{
  "num_hidden_layers": 13,
  "normalize_top_k": false,
  "router_z_loss": 0.001,
  "init_std_router": 0.0204,
  "lr_router": 0.00125,
  "optimizer": "soap_variant",
  "beta2": 0.99,
  "dataset": "wikipedia_en"
}
Below are experts of layer 10 (counted from 0) of a mixture-of-experts language model. Rows are named router (the router's row for the expert), gate (a neuron's input weights, with its number), up (a neuron's input weights, with its number), down (a neuron's output weights, with its number) and show model dimensions 0-191. Each number is 500 + 50 x the weight over its row's rms, rounded and kept within 0 to 999. Numbers have three digits each.
After each expert's rows: a language model's description of what the expert responds to. This comes from a sample of Wikipedia text that the model never trained on.

# expert 15
router:424413536512369499496495382533429525475511556499478584513589535456425529457544491548448525472546559466498516468531465409469547519451523427499534472545398470437529483456427448531607451500581509491485557475411547438509351541520501529486550527502488585504461446424558533536606534384468444460511534488510463455549510494508399500486540446507520412483448517487427418478451442489508467553531555433537510415475507531566529561440553586555471532521486502478456377542466442492464456625457455591522477504482476490490421483580526455524469464483499487436486591429564486503518489527523514485
gate5:538394554466583493413568550435535518469508559473540477485540473585508503527419525503482447494556433544554471566400498350533453507454486559425546514449589420429480504414486450482455454621527491454486541525583575574453480569515513495468550489479459459407534502573536470486456438540537538478504405579515542490520501537503564499443577538453459508449541459554581575554558491451472550373475596502449436505486489591517462501524534517490444502475567527485400564454536507464503456575527476432437559471450554463464566589499528445528460424512526495457514454462468555494553449498485559438
up5:643423679519422527443499516486459538449549595460525535436493441509468497538493492491457487401638493539570446563433483394446524446440513499508537430507515446446475604482469494586474461590464511488529481490505524581549437517521520522503501511461509508420472465581547543504489448507558522468481443531535551461507471568459531522501532554551430517447491518542595459538496480492550471385485527518492508450499518533463479436450541532444425455496535535517468565413496517373537496538457558501506538476400616547528452589490521462539434516450503568425548487523468505627568470496486466460
down5:483505505529481445507573528619537538519480494415413572550548463481499413549539497480445444535456627462545562442568460542541515475552576409498488557488508482574557475536436516478536524415429525474427427488474541589593501450469469536488497519575501464611553482517435457443545471496469405490537468578541478497550517510477484478567515569421525432449444471534534470477443494590501470545438528491466497493515522530516506505524467465579518453558547437555519395476440371510585522540472442601550566433507481490523433434608519499552501571577552434457443520566532565426462441522505571517
Commas and conjunctions. Commas and clause-joining words in running prose, such as and, but, while, which, because, including after However or Nevertheless.

# expert 4
router:538497592444485459568437396519469460406502541460427554450503500518391479495535512596430481454551508429471511507484503437493460567494526420510532553559480443436535523406410459557577471563532508506450529451467586491366435456392549514444546466535506512471559386476497498452488484396424477483551464517522516454516441464499561539520506498513538378532592531482507510484509495455472542555553488476561456429491528506548497477457565550534563526485446457527466459533426505555457407576508468579537462541518475538478448572540439443573509467458508643415530504388494503531518596517454512489
gate2:499492471484514470446625427398544514548531537538562569499458465487438555496518466461377484483498529546483509555555486492483482557531539477527554430532490510447529481481574510521515552517508428509512447459445529528452523406438435433454612519517581444429511553482537441513397615414473524548516458530485503521555525532444552507549531464394561383437555485481421469476501515495462484539379405499592479565471537477518555557514626528527562585519502469459468503501546480580448548526421595443453520516531578591534530449431508431491522500505555478439529550469552475448495603550528558495
up2:518527548424553484474556409479509487442444521477539539482486487442490444522567507449458514570478485416571436617514506505440456450442519494527527462564467531401506507468517503588457534480512405419426445427424551515455496456467371456560540600468542383528547567468474471459458454421482470536609482455535442466427507448492575525570552433464503443558527476482446520457457462525503491506441470561571570509475547400436552519559611504572521546467569503518483549511463442510564462527425593474500517496517547465528529495413503420430471526518474434519494518438607454532527597532522583525
down2:500559503460574512502471492574547551504555488447522494597556531492495472382452598420514473580516473554393431500401472501523462463496456463377487526415587489528492547461478398507435437530535522570479448556567473523548478478512555419477595482539483503521554435435513450500528452533487476547520444504505479458573441484526524464534468483459425520548579611521459362529572512398443484392492439507472428449471486470452460488522497474495582463435404537450510496543424610448395486431486579564500503504469487444494465458468514518461515516458461516563462466507381446509540515482489455538
Line-start dashes, pipes. List hyphens that open infobox lines and pipes that open table rows, such as "- Country:", plus in-word hyphens and the verbs as and became.

# expert 18
router:518406496474518500473540435554405472456495481461436594513508518478503472525611454571514604451573486512475505423562492407502464509473602510480549487547468358466437443427419482539505509525552556488428526482466512418500421452574513520490535501587503526513473456415549521570502580450477484487517556535448499457597410513510370563482519372499429493481546604437433452449438471402522524472509513505512464470516605527504573533480496508557482510523517437492521408513494428499484468509529428462567515512495429527480450502499501471607481451508460587485480551450485467395522563431411498478
gate4:513531533532548460476550509536477509453471474573426547498485488488578517470527533474417492476487480421456416544547725440498503452409442576533626539562466454537481543453439555559506466511581548402462587465407493471427538432552511562536529524523448485564515434437549475601551404563506436482511572475510469533545481531485489566470482434518415585532531469516475461519463540502549500438472472434423543462542481583504439488493593451490538458532511445467442421510491498522521463553497583490507539527546475475489431604576468511464497541445549534493515540424485489511530441594588505497
up4:516530505482547548554466566456586545481509460517528446506534524454473460420523474506493559575554497507449632524501390537545503558561442426557430475498414527499514468608540476428464448563505414492447340528510507570494469537440477379497474584486547566472554514474493403459509478451477531453473439603486599532449478453523454425487537521542599463492441466518420490463514479518536528533412523548540460512500615543419516503542452504456518455447492501518510526472574538470540539396479420485500441483431575523556486460359391525512488479583490482526570503572525510528464498502456491509
down4:478475568518511485502497414502460382473619473569515524518595519481515536522451440480475509530449509503516526493453433463403441441490511503457427518502521467358499438501418416493488529436400563562465504438486482500435558447425507481457430463415551507427539508579513463507476596464565549491420400478483484449483557417468550476508481435550437501482483508423457451427539500473373420507601523535514507594518461517471600462644434534457452455513419545466484474478453407503460525472537488520496479532496536512517531430551555511503525437495586462481438507506470553487517383421487514513
Line breaks and headings. Line breaks after sentence-final periods, section-heading equals signs, closing quotes with periods, and table separator rows.

# expert 2
router:453494529488418525484504423527427425391556590457509635398525485467459541413570444531470497516457565429501542446534467481509360560444522483485614483531489511467534533513475503514526513508549537438507502508479624538488450469411432641521542482488590504508470437477528491509602561494474508480574484531501481520551486461400448487414521428493466495469468582498496529505502474457469477537544511457541456431433515544501480477475508540507463514485504477561462458515501542559421498596528501562520511380510440598473470524513420485568504504499416528515457506424567465511513493455349381452
gate5:523486499485425448505536564472506434479441535536432547429508507456558484565516497504470600511477604437469428470549554508500561502618468528470625424543465526462518541467494444535563458501493489516484500539512495612537528456537482475572618503431447494518577503589489493461476532434507485458554482530526544523426528462462425524565471346479458519607501509525564439562503449542420448523458435492499500536461541423519520545504478475467514503528522461374423580461547384488469481474535540498408430546528462463543510454515468562495520550458461452501448466442520401523492559447345470410
up5:486435437483531504497505556488519579496470437471543494508570431501445531575465512489534435565463362461558519549476500446544613473446498414564512589440477483430436503495508545539511581489479501512488425526521491595546442469400553450419448594533545445537501483523456532558503507498531540499490559507459428505495527601524442492583588618449563469459557521505452515472500466478561617527421487467505508450541503546535487456523511453578552573467484550562522349634453562423524498449463519507451520429513513487463499598491473448453469503500489541533566534570608530576486435468514485463
down5:476445445537484485543443504494488438548451516514499549461455450422433508492461602461407536537450337432542502460555461496476496559546482433569538595495559419464569490529519476447405585495457510437588529425517516594437475469538527514536515615547550505516450473404535439465549597462480565410406589443487473425407434532435505571488472471617442559488548542479515443499459516472535492522528528424477531540476443569476482440472491437527479516526502521465536542480491497461448488457513479505531519466473589589494516593460477494465527538488555497529498516542501372445447427473415532441
Foreign name syllables. Inner syllables of non-English personal and place names, often after K, h or z, such as Erdo-ğ-an, Makh-ach-kala, Ats-ush-i.

# expert 16
router:460441591511487562553492468627439503531527470448454585499553542467401485501523525503513497540578545509468469502569466399513469541487591512599512512496459489439529451433558422493560457580593511555474537490483488516519461510509572546469580432525520517513464459422584468489512530430476443542518565511455482526599446538450487570470514457512509418429519503494417437534315500515431445502507556496541511300541510558563505571471456494535589520491531518543466401523473429493440556500446463593505510449411493506468499540553485493506565511492460521485567557511513441432511473464484438473
gate3:566442542473491512460510491571433470569395500491510565511612487492425410461525609520461458598415412489485534570532496478430544453520427584618500522572484495543495414438568472541434433569552421488564486462511480393559451546534555541468516534500477521441453555467528524543513467519500496568473447520571505510525471586477422428424498407471457452449500484441465542481447513588470546446453535525478501515550575541489546553579515446529486551421411482507457478477464581522496528616585477575516530490455544532446428509555514486511518488485575551432480521439463394556505565467526464472
up3:494515430533663466474510528466554548387508539563533571455459501470559518537456457510491386532423565537553419421504499570508467502570526531515469485494519497502517520512474490519469430506432486470470554521585452514443373516593423397548590619562520472443409411443510471476516576508502475505519472595506507445562461470484491524495553483520512432442460479493497442523584537507455539485521476590437499481459566556448524397538502484572451538486513488506487573497413496552419587495515456444554480462498435438431473490430496449515387505502457481647495456503491483488532473537589522543
down3:484579453446495538532515472444455350493504488554501466491423471594534402452519398515459533515554600583562523428566545506541437581466448486442429487509555414497523540459478508565486593470455554481562546455474527494472535543519532468507500598568501469518455544451489508512466520509535517524548558537477487564376428549462568557487591553520516521464426517429556452540455503502434512458496615543527490591534513538488465447480538522389549548536524476470470521478584458549592530512560519479450568509615508540493406480513411509460577468560482503420522434455532428502514585527466442430
Connectives and subject nouns. Clause-linking words like that, which, but, where, who, and nouns after the, such as census, population and town in prose.

# expert 28
router:467393528460474588505438502511474524496513501510487486531528567478484520541616454504442609461590541503434513420567485430516471586454556526524485471493430548473425522446431443510588465458534590606467545476487542406411474502526548531512500564575504472529473404476513491509421604521507463519517607511555488424527523417491491527461544447569459438447510562447464443423467420468455396512556527482583513441454589520450431518451461477598566503498528478502609472548488481485462455505572496501565572481541498470465496521457430473532436489541381528446506505476459434451466594444445479467
gate4:472467518535412393548496584508517410404531548498477501421498542523485499538433504517547483489496496452505523471579457535519461662465605495476489536589415494491477566558463510534436570548517479533470536436509528499496429504536520447538437492568504423440438533508511469335488554470478479500438540524458496524611491488525468518469550510454499434573361529588410515532522469520461512546488490454544506524582538587510497462577521449506483517583516548485603486450592419438433504458521615429479485472578515499560552551519476518479504548504579465555520460523506550487535579518519401422
up4:482445519508508541476532522547531589540411589528472481574328541570509560472537504435513480483484496493533505564483517534510458562551543411512574493521417447397491431537516455550525430453548463482469536577537532456603504547469495545473520541528492538517455491494647434628461402547438523513489505507531552489480471421465506388559460462505483496528573441447585505522483446438530570447502481554470487481501557511542520476505648440483509515533430524551547526471496465588496525492472395512561489531425518497430505522422491440540514479561518498541450407440506495535550473632559533441
down4:507509555539487546468599472504655527517561586496559555536524488500540484475489450441450559528566537488604582484547478437509525473570476502437456469551494435458479478510432421551496419511514520586461482615514497483463495459424627541566455530493548481562530491458448478506477507472450521477583537457495444471489566636505515480624478482500504471449488549545454498586532505476419501450511496462472510475542570448477510536579471522458444521496527467505536480436539503506357407403504529532481507474451456508603576538482454492597455479567540456505392450535454504492393527601542462430
Infobox field delimiters. Colons after infobox field names like "FIPS code:" or "Time zone:", line breaks, bullets, and table-header pipes in structured lists.

# expert 23
router:532525504469493525535470470562464341479556523504476562459572590462567481542500472535504461526538599518385532443495492480601418515415538525494553423536476403460465380434460471551552435509545545465489556392473484471459424583460524553437519437472449552536448483526524497482566528521450477478495599518468397553492463520499481465414537493500517470497577553547525464477499524507455514501679603430512462402547478471560488527455544458497508588440529471443505437555493441604482527460549524446525483445550431503473472527527471459530445450533492553515408565496511507504552554488431480449
gate1:450513552566557570547549528565518514398457515521466466437561518523446543512576485439608443551519477618504489547485546492513515460453546442536495517544457554471554474504441586488451490469480452562474382516555497470581548502535532526569581570505519498570483420442561583491566442553464543540535458598453494533457480506433538464498570579585496410520477466623449425464506521433503504413488481519540527509532534433473484493509536467533462545437522465537490591507465582521540514548567493525446550600535402438410460496582545488546523416468545521518447496479485486557387575546584458564
up1:469453556569465503545501569490537412519525521507486539536485527462537432429513473557544447601483506537501455449564549483454484507379592468458507476423430465534492484626507572522413523559503445495481480539497508441505514579440586538483513460497559430566450549524539534530529449618554471479525451401522520570431526403398490456462477483545447495428569477558562418476515542506475509456496548458516621481501580481458542463521507435493458539502416564401567442523500463382466460541542536477439532419519478520554449611638524490455415489491490502479505522506511486523469451548545494592
down1:528520555473461525497527605480503535541541534474553489600495571390451576496467482542591451414550546465456493521594515537463524548559520535520489474364467413403458571519575516435510528417492539528541453493597528426511429512496541481505472484540488525457535391482511485515500507512554560508432495566480484482574482545452437526490490514396444524503513571562578507580614447470431469589526454445601537379474478476465479479474412552503539421547490506490485493480574546457493520579446493466527511492556454422504468465460404553459543460570519556554527553482463509499350478553505444475
Noun openings after determiners. Opening pieces of nouns or verbs after a, his or the, in sports and career bios, such as c-ousin, co-ordinator, comp-rehensive.

# expert 12
router:530491557439440509565536471522463424408651582438523494459524550531464583408560459535456468515487601500514536428480422470507440476492502549590570426588524460471448521429538477548487454464550535471537518467400566442379518504452532506465509543501508512620501462501550420542476505480506460460559521553540481480560471410496511476478496511537458478422511520403489454474407489523558433472529598484549522469406507517513552496513577533535521464497530486492537422545515407583473489563522348509539549471471417564446450582523427447478468504461507488521548453497544386464476537482424476476
gate0:540470459519539487476437500477567455566457514513462406508624421414547486424471492543561487446575568441484511458502419502553385575543504496457641410457429480591435564458476514533449504469533533527578583441519473525505581511519553508497444482531544525539432462626546537449605501531526488506464481596502614473513538538614642571458461481506478503465533581436510538475500527503522596481543476550536540509489448530535494551456494550472452506485563572492496551467495524494529483533503512512487577503524536489384455550464549507556472460487509528482515489591599528479503492569407563546
up0:613497559512516520473493553467534422587489539487508402569485442524531554442440514568543500425524594448500506451452442546555394457573464563492485504474534451500514533401488432567499401461523572620558508486494551484530553529549629535437469529534538528562437492535546501431537410515520548490479561597469577569460517522539565495501483495479529475442568604490489475501519496469558451473466462571531525449540387509548484464496622576564462429457556577534495508517535490554447436508476482490506527467526591514511532496496480463527451501471404500535615499494532593469553561518373530477
down0:491404500493466514551430478535444451610493534486462439480561425569452581513565458489484537445520488456503494543446502515422515477595480493500539476444562483488463573442502508430526570407508405467585470491543525435525492551446534495500461459545486412550398570416451601412432513519492442466482485511505513557502462544590542614446410514528426570514520511439502541521516467466511511551496505517459588420478543504584463455452505427482524527561486421528491453430467504430551498501412444474517416436492580502506364454420478596522485449435413583564514476583474555512507527501510561522
Media and music terms. Words about film, TV, music and genres, especially in Billboard chart tables and awards: Hip-Hop, Rhythmic, electronic, Comedy, Best.

# expert 1
router:464510540449462516472515456509410447442538507482418521549565559471492573415530503523427466552593572553446493515480510457543476486407557453562587470590470477447479552472518487507592480511542547473424568403415572468363457545526505528461488439457540490505512438440611502540503548472479482403546503545572507502587474435468462531420524507576543478485448511495411478457475489466426475506567523465513526442525499588506468523454532522621446537421469451431472464519446483550470433536470372549587517483490458460452511565594465475576500459563412520477535495473537488473588446446415475477
gate3:451473484509500427424557498568528483442514516536604489486529494473526545535452471465538465437488583494510588402441547499541464435521421533585482523467452590467487528496492467560504491513493455465537463487492544465480431531523558489446508559640550456490461452499416529572445628536500456387539442453426505482497570555571471524455567442421548479493512484560492481458513560478452495377458454477624458535504543540520468610532520447535452492495524494500558407360407574433479522528523459523462471581415550530448501436530533484489480469497499579543450567487486422482517459371512530529
up3:537491480452491471561471505400423505521450511474438571491428508518578498499473438490405520518482330533573510570516484542534486447497500409451436507515560475488537477564469458500463422610496506506515484539497538483508464521410467552623476498383545565422378440452500475472537521436485587520589568497575467451435457548467494427470539538558414551509552456518458500559459511466442517585556532454553458390510424493546568409496496553483562555592494535516503549471551491443474458461481582491546556442424473509526507515576569503472497540586505498413472524474555481543494403464509521474
down3:481543490521465464440498430548439509470447464549485548529515467575489483487531537521410412506525513525477477499509491506589600516444504468467516495389493551431512490546469474504457522434539459431497485587517539508477431515562564591559421541476522518445490542480505482403538482516512436442528553530465471561486555579511499503428502521455438456598527564533566520558414380525490443505509484513496532425478625556560531463484340482583587415464517525444448580544414467485503529470445533395490429493573530537446550463570513525481542565568460488543498433597510540441459479421401422540
Proper-name head nouns. Head nouns that follow a name in proper names, like University, Street, River, Center, plus digit pieces inside numbers and catalogue codes.

# expert 10
router:463398597393477552502498477503476475484545505448454480446565551458471511448568525548432466473529531499505478500489380457442452544443543411537530472518415563412467502526431401582549472484579586527421536467457470415504466571530502603402483513509545536488399453465558489514522517447444423508586531538475404450610443531433491497507527478555502520482513474530479485475418440482494485572547513454530523448509474552542491500478531520547539539499526433508497556529454464509447350626462448466462456428504514531453498511589479467627553429457438497526480522471528435496590562545474465526
gate5:500502405506531463489551521533465464515429510470480507406537432430484472555554404496505495489433493528530508436427514462516584456558388460598492504548445488413481529452502500490425355453493545440491493418571506474418405513525521603425451436493507528529523548415487490550463516465447489560471438456505486473562448516587542483420456503430541477460479356492501443445516447547495449510482545514481453430468554527475492539504638509545402461489543422523465491592537587527502577522475495533510442522409563496481506379455539519495486414479431486571411532558488473524448540461501528452
up5:604527454483574515494564551492584512564522600491558488504488503467504507601522407587476540520488450468548557569468560551477526491451525431543609442462402442499487499542565553549546417507408484488567479533534572521489431479483540443447367502539512535528496511481493549442538520486516490539451536472429491502410459487498500502472471550474580390527531442548432537427498464451462523465465533546531492486574455351551559514511422553509442519484526451539479481472512558502444567516503480463596451489505494515440496533456453461602620586538503515430466459457447501443381539386551449533
down5:520480459475461547576430493505593385416608493517443482480417496420539489467546559455571495559479468497446595439475512463530529463550479470577473482504492625533404485617467480581535490464531487529415534462501473513516417528532503537473499506431508530440497502478524511484507567520448540372584562546573561456583455509484543490629507402516552561559564520528518476441572522515549492486530450528532521429483635483378459512527515511430533548458512381492497547517497499497430405367507532445523437493490454528505559562530465551512524506412549494538461512502526530478508474511523533560
Time prepositions, months. The preposition in (and to, from, at) before years or dates, such as "began in 1976", plus month names and verbs.

# expert 27
router:542508536472451522514469516565420453447553600464449527438556571524491488522521409498478452472545492471470539529495427398571442573444503551465555501502444477457495545524456498497549508453544524570426523479456535545503510519488554499415505556528531491452532493378586552545495456468408445472551532471488512510531514540439468469417544519553511567429453531538464444532503460428458489667567505476578459477517539548571449527422521509561494524471431419434446392543475496616449589555459390524578490496535428615469495512547469511518461446491462550516410563468568495519570491450456390486
gate2:529471359515507513425415492559539501494501514479446494471523509453541568494395449455546483509560473342507582552569496401469477437513490555558602501531510512518484525531484484486496508530614568466457456556484591529509596461453434535524557357524511535464458548510479515531526448504475427452485580476531548537484649520414504537594512532455503509455504424456604534544474543529497438405416482539488441444442500396495453514517521534445454535454455492464485496554468573528473461507485478546521453543527398450574476521406492483520480479481447565486520563488442426504498570576464540547
up2:478471439579442591435535490532485520457451498523519483481514462427554572510458528509595530521496461445559442555453407585543503543549479464587443557535564457538547507528489524542501561552577451473518578500532393547516447592528514407485495467601531444455505433483502538501511438495471503504571504471457506426469425449558466546495485553626393455606566489542473497436562416500537529497489505485575444487509537460564445526474502527417502408598538435542541503471495399514470485479550506562478534454517475478518371466451594435462478440510512474509512438348465475527537519541414448475
down2:516529509475500443532546445513445505468486512456581561530498501494496511541443552520532448444531490446499445407475558525467540589480551520459600509504582543418444564478507544531437478504472507458580556507435460431559497485544432536471539461504557528502551413408522633421466452472434440476468521554500407436587473457520497427478518501559534426470510496576491417529505517472515508558409484453487504500602467463477568441509489647580519517554515457519574482383498479446528457449531475440441462490444492456425486491516524488550490537507514368447492396428438492547553527577592442614
Possessives and pronouns. Possessive determiners and subject pronouns in biographies, often after for, of or completing: his, her, their, its, the.

# expert 22
router:466477529475537494495533395547391433464506529432451552529550490460497529531598457512485526483552505470481566482533486417567490466470555490466627545492479453462493481456476489468535473561550679435437518500390630444431431494492517501449519457500526536537512434397589506566529580484508543375475512467546393514583428555524497535537564446589542390467523500441377470451440487514534450529488538485497541463518532507470488516488538538541498526503503469502507402521472468546514478530541416499463452436489446477486478507597466471605555465477517527434474554472542504407545534511443428440
gate3:443578434518541530463528528568451467508479522564396508440514564545369566453426415548430455479419482502450532475503531549484575450495567521512553529481415446425493516449496446539521535539652539376515549515455505535440460508468474526506458631452509497500402467502506404537506490545480455508485602482483480455597467499518489516438465416478444505466558456537373511477543519496527535504509512545604477532530503463540487448491556465538476477486471576430503537531472515478519452434548466515511444458429617413525436371579476468525516464533543552500572451409496488523473534424558535509
up3:527500434463517464456552512524447517469520537585364536426536493524447513435428435507469449486409431474410515425510509556534556535495496565480524492460511504423545486425505445491534476537579567449505520546457539519468524563436475437573411602483600532495437407534521471563486470440442475532482508463516489488533486543472540465391498476504442443464537472530442505498478510549563618493493508572565496554497495490532557510549537475592533451503443490445556600579553477485542442451512485538527469490505579421575394360614523486517468452503572598475547483387517472458508509400528493440
down3:513540426468481404411568586497512555465519542411508489513516446508447512499492410556534520483515434439452504461466596554496447492510472452530510513391503379499570507574551485467485456445313462525555576517480556531529581524410500510525510506433514377495467536548444507540556578503452537487517479458450503527410482563521507485526553450587499494492483488575497535480550431431465425526525477422434459478431489515422520497506465514502460499529500486482507591424434575474382464451554520459450526481529562626566452502467590459489586502577475520517457514479576526437414552542500534519
Sentence-final punctuation. Periods, closing parentheses and quotes that end sentences, plus dots inside web addresses like swiftsfc.com and bergman.k12.ar.us.

# expert 14
router:439447519497479532513463488568458491483544537479485544437572551464430515512545458534459532486524495501467560439466481418527484594509547579561582447547416469409433518462420473476519453612529520580407525463465520522523459450511488531445596483509520471473519457382563537556507448472405445495543498490446533506477491493446456517474467468582563455439454503419407452475447458487483457630571509431528537388488487529530488527443520431603507553454423483454469380567499508569456457545471453547601501427517481579375491540542415422524469500476491471519509520537544509458547516441492397454
gate2:550454428549434439471495495508448567527422480462529542516581556488464543452489482495570444497448437519455437478397501501541512505599591503458478518535441444447537451501570530541413539451460516523553470583472534505460499429536446455488442509546459557656489469568558544550529489472457463407531533489498439488427514460525557433535486514563427389453353485581507459529485556460437506487538423545442560557451565560467592527453523498463476533428492526491508534503462563546494472463421443528517498516575496514344539555533427421435480450560564509482464519481439477456495428426545458510
up2:424532572482570553486519481441521506461529510513447445495466423473465545553452525443484537517564610435494496607620479466414472402473472509523504481445563545530474528499453437511492516551546479443514574408472431496549483560465573521519582533432578517397488577474465543491471492501549588500444395466529537508509477550477400485561641537508620521432565467418539553476542434538507528475470537458490538466517475406476535452601519423544530475554521554459451462512523528535424498556501594485472485492392427529568471458455547572532442484433495508422528473528534431584466516500502541455
down2:485514510513506481446550552507621457576500576485444473529457506509486445434533504544414572492528425486533490410512480525440516472482524550497411453556503470493479492580441541560559499442475553583613497498536600645384488547507523428507477448536435460469506529503515502482514546496524533512417490550574464505454547459438500508500519454419579519523591510383556429536493515445460543567511529475505478398480455490516450565489415516455464372479485516528404553560481493468549606458454407499507539501465572466606505633520415462510552453577486496469483445505564492521550475537520477433
Articles and determiners. Articles and possessive determiners after a preposition, opening a noun phrase, such as the, a, his, its.

# expert 5
router:444421586404465527540448472577491393531520496459443541532547643484471515428523500546416457528591522571473524472461469507598442460504548516553482480608398523436588463465406496490545419534546575520514532424447528432422462446432398566392498434483470557411487487386551544532525503514526535471513455530514458486570501490466443562456536496589549518492488508460493517498397460436471447528543542485536449432470514593545507547504500526543446544518499430407505488508446498554505431561497473527551509522479412632450481524484517470528543448523505524464490548498541434450542492469476466443
gate4:474578520484574522519548592498564510568523468426496546540524521497465502497562483535480422504490439541456451458555481498523517422505538503481537568454479474566596503415495500602496455480625630517511472471480492534397558432440470418510523513424501478536496547468480498388493433522492462459451445537483594544512497465473502541366477599483574486503472475476533479507502427418440533462564550588499513558593556483491435515483468643585455582470591508502480464480371538489519564468468463473549562605435493497417434546447520535554456508514554413526501459499526478553493568538522500473
up4:506593518520541493573482520457477552474492523480540529514548447533462482513471492595456489543528505478460585452612441466507457380511449493489515562459478491586539427334558503527523506494527562558507477444518512461441574397480480481445488437570478515582556519505385581560604423470565589484516464541473518534496452471564459503509464507559559551481426473498507445493419481396551517469601566488519479507506489537528562510633499572548461552505552547578501574620395572448535487513466451502551441570461450480488502548499519530477479532504485478516493435477488560543490631464459444512
down4:471538494516509466514574526482480422522477475530476491418509463444518591400551448511499526422419477607494400504511531539515487472477499520452518450406502605583480548523519501497484450511489476488528464549590494506571528494511660474512583653455486558528463458484493595494513510524462549492569490530417440501454593429531427472520601518479505490466500594551524497437510507506469610474583489440499507426523484409555590465551523553531545506530585494471492494573414523529478520567538479551559539458509507556415475498475603465497451545466388538535533448443575463551509443405503438530
Titles, people, centuries. Nouns for rulers, kin and religious figures, and century numbers before th, such as King, wife, Archbishop, 14th century.

# expert 8
router:467482524400536530550515463510500493460476493468457461399657514419545511495547517525489463497497534506521512489530448464490453511563550466557524492554435496350470502545473456520579409504555564442405549434412610449512444444455475528468498549474484581500412399471587530421528500495415431402647506483451433495615542491427535508523509411536489423479479510505549522449460415474507457550499539423515557451495504519550524516410531487582458522453547438392479522499513473542428492576470470469547513457526480455487484507592492523544443413547478522523525499484521520545575513520421488471
gate5:456612509449513503581467345549501532489621509481476520447516459456513490489465517514524433528453497547500454514571517493549461539527586515544509441473493534602497529495609539536510468504552515535529474549511495488392505479577456459471522501455469520484446594554517580453519480496502415417511501483523470536382513449511486522633444543454508474371486482465428469526524500443483536377575560569479506456455394450565527555660492504516528428542521449528503431383510434523473615502538495551538453501452536546481510437470578504540387507491432496496440483509477464482470470484553507530
up5:425500482418520546462500497552421452481458472505418471565506542496494485633452415443515503450430439461462464504390611469508498440413486467466535480572456489394563501548461470508455528481535496478443530558502420533503468518466484541580588548539598516467567328572477593566400463565485558568487470498475513531465474515512501552511373469510564492597505529497515514451555511497428468540435492420427515384508512485505501546477570564407495504502623437472507520478489616527535498493554451526533519509485574519457530535537471484413543493530557499543462445459490498467494557427519506490
down5:525535527512567575514458467525581365542546347488473489573463576593491515393544489434497481465514612423410592510533534566564464530452435430530603489465529399529521494413496493486463574529492531554520519541554520559402498521517396469513497433555484503538516547515472427430483524461546495555418542457464436585462441463575433475458493488439484502518564509567514442622517528517425455471584522498481542506510509511530500450591528487561501512416467521492447447472436591490519577488576513490429493478467490507454444501488518528503473553502509492540501514503430608441509542535603479473
Prepositions after verbs. Prepositions and to after a verb or noun, starting a phrase before the or his, such as for, at, with, after.

# expert 9
router:511492538493484458572476462513502482486599631438508527445501566465507488499528536600399544505597512491424522406515448383484480506473568471487544506494486483448498462447457513480545512475571532461519503502447534531429434498435517558503544471483411534518439463391559474571530494475475417458485526520468474435488480475510445470411616439521491509402526517515480476442441532447470496555541542422535570501573506568562524532520579455512516573542452467546568419549386450537462414580462381510578504459584474478480498556598452435513549435558487508514521499499517501487501492495454335423
gate0:489468487485549442466534522456493581484531484507589506415539413432507562424484470516542513581456448544400549477379345509413536565458514432575502490492512483461622513493597483443527478445547462506526448498531449519501523536404486509475521490565542564493464460514630475446488544453419504430464551553448504546564464516526537463387455539567497585579499512589567425442535487499449461470504440436464568441533407517565524529409497443525459517507480491601559478483557507480514455506471435508510500532520472577532462470475410452490571486459459540511508499482470451440532468412612511450
up0:483467479492558508574504513453390498530562506513593477438467472464460529522577425547482565559426541465474503451430433510476474518421461426527528549521561530460469482515488508440500505424554448506613391510582485528594461542486555586545514450505561524505468508595446478530487464442521448519457542460492565550516560464516499533447481480542516607549535612564523477512545516394479432457605454437524508437548492469549470493558512450428414501476488590534474597457580520507474472522448418508443556524458463509584445510431406476407469535322486448518497489485548455452533449518523528526
down0:587472460456656648513515493562575484537456535531493441448355422482487432558500514414466590480502622461440441443491535550496451455543498507530483547556463536532471448602550558419535556519500523509465505470466587424532503487544516540538526525539563490432601499537538453516484444442436565488476488516514465513595437482549482574514427534563547463497468526463555471590467433531504477511487485533491429487564476518545515573511598431574456487578530497502461447452551469483490450532603463477512395502525544542574466465431480490524505421503547494512529480465478577454484442584489560438
Copulas in definitions. Was, is, be, became and born in opening definition sentences, plus beetle and moth pieces in species stubs.

# expert 3
router:501488551463449537552465491543469458439596534444413584548503609452452533480579475508382588525488583477452518412506457381498442500468578527476604456638445408449545501487476500463500486486535621595534535434412565427368483443454442534455497457456474515496545399487521518484506467484476473487542540523582439486543499522423510479465488428569511462460435508484496493465479485420460439504508523457522469414553498557554530497504529572577488484481484475505454511527463493489499478542483397609478478464537422547462519581538495417571523455511407509508501484469566462526500535439451459446
gate4:504435489551480533561536537500479593572455504400517578450321427470498443531498445508556521539557539511547503496536578438452470437439527399577573486478491531445550484565565441539479504425571482566488502485520531459451443405436585488469390464494572483485530538566509521478513430409480539567513423493534387442538499469437454454503531485557522450418474483506485625494484476507527437535531583538419463445512522539525499422528469544479582465511588507545482481521496508451530423471499526551441472483545630472457477524518454551458545537452454579448435457443512510488480493555456562424
up4:512494421474512422534503466453508557476472465501525486494451574494503496496469531574501498509466483569342518504461518486563489495433518542433503551468488557540525540380568482492653514460423534544581511474452464515529455528542400568534620465420409521536495537532425545507482489533532539469583461457566478539514411628492494543528466525475548562557445508456554455464424393529480535502515457551485526490501554443558512516527396457616460549516463510488474412474550437484498434533572467517486516434466510482456544502480678446492590541545562509488503488538539582491495556489457481414
down4:532521569560508409441481542382465566466542464556543562509543552548453554494521570625439464597469429544531472503496471556480543550503568585407480494464552463505484415525463506423474590545508578475534513469422494544512454553565484530518553548566612516561481460502516501512490499477487556535547555555494580497555469490539451512545431470435466453447492626491505503503526424487534545473507497531514451496476536503528495541537542582445440462487408601430524528509492448533475470498480355525549440524488467461436467591547533470452481501438559364523482542444619447476490467372508541498
Place and institution names. Proper-name words and endings in places and organizations, especially after New, United, South: States, York, University, Massachusetts, Congo.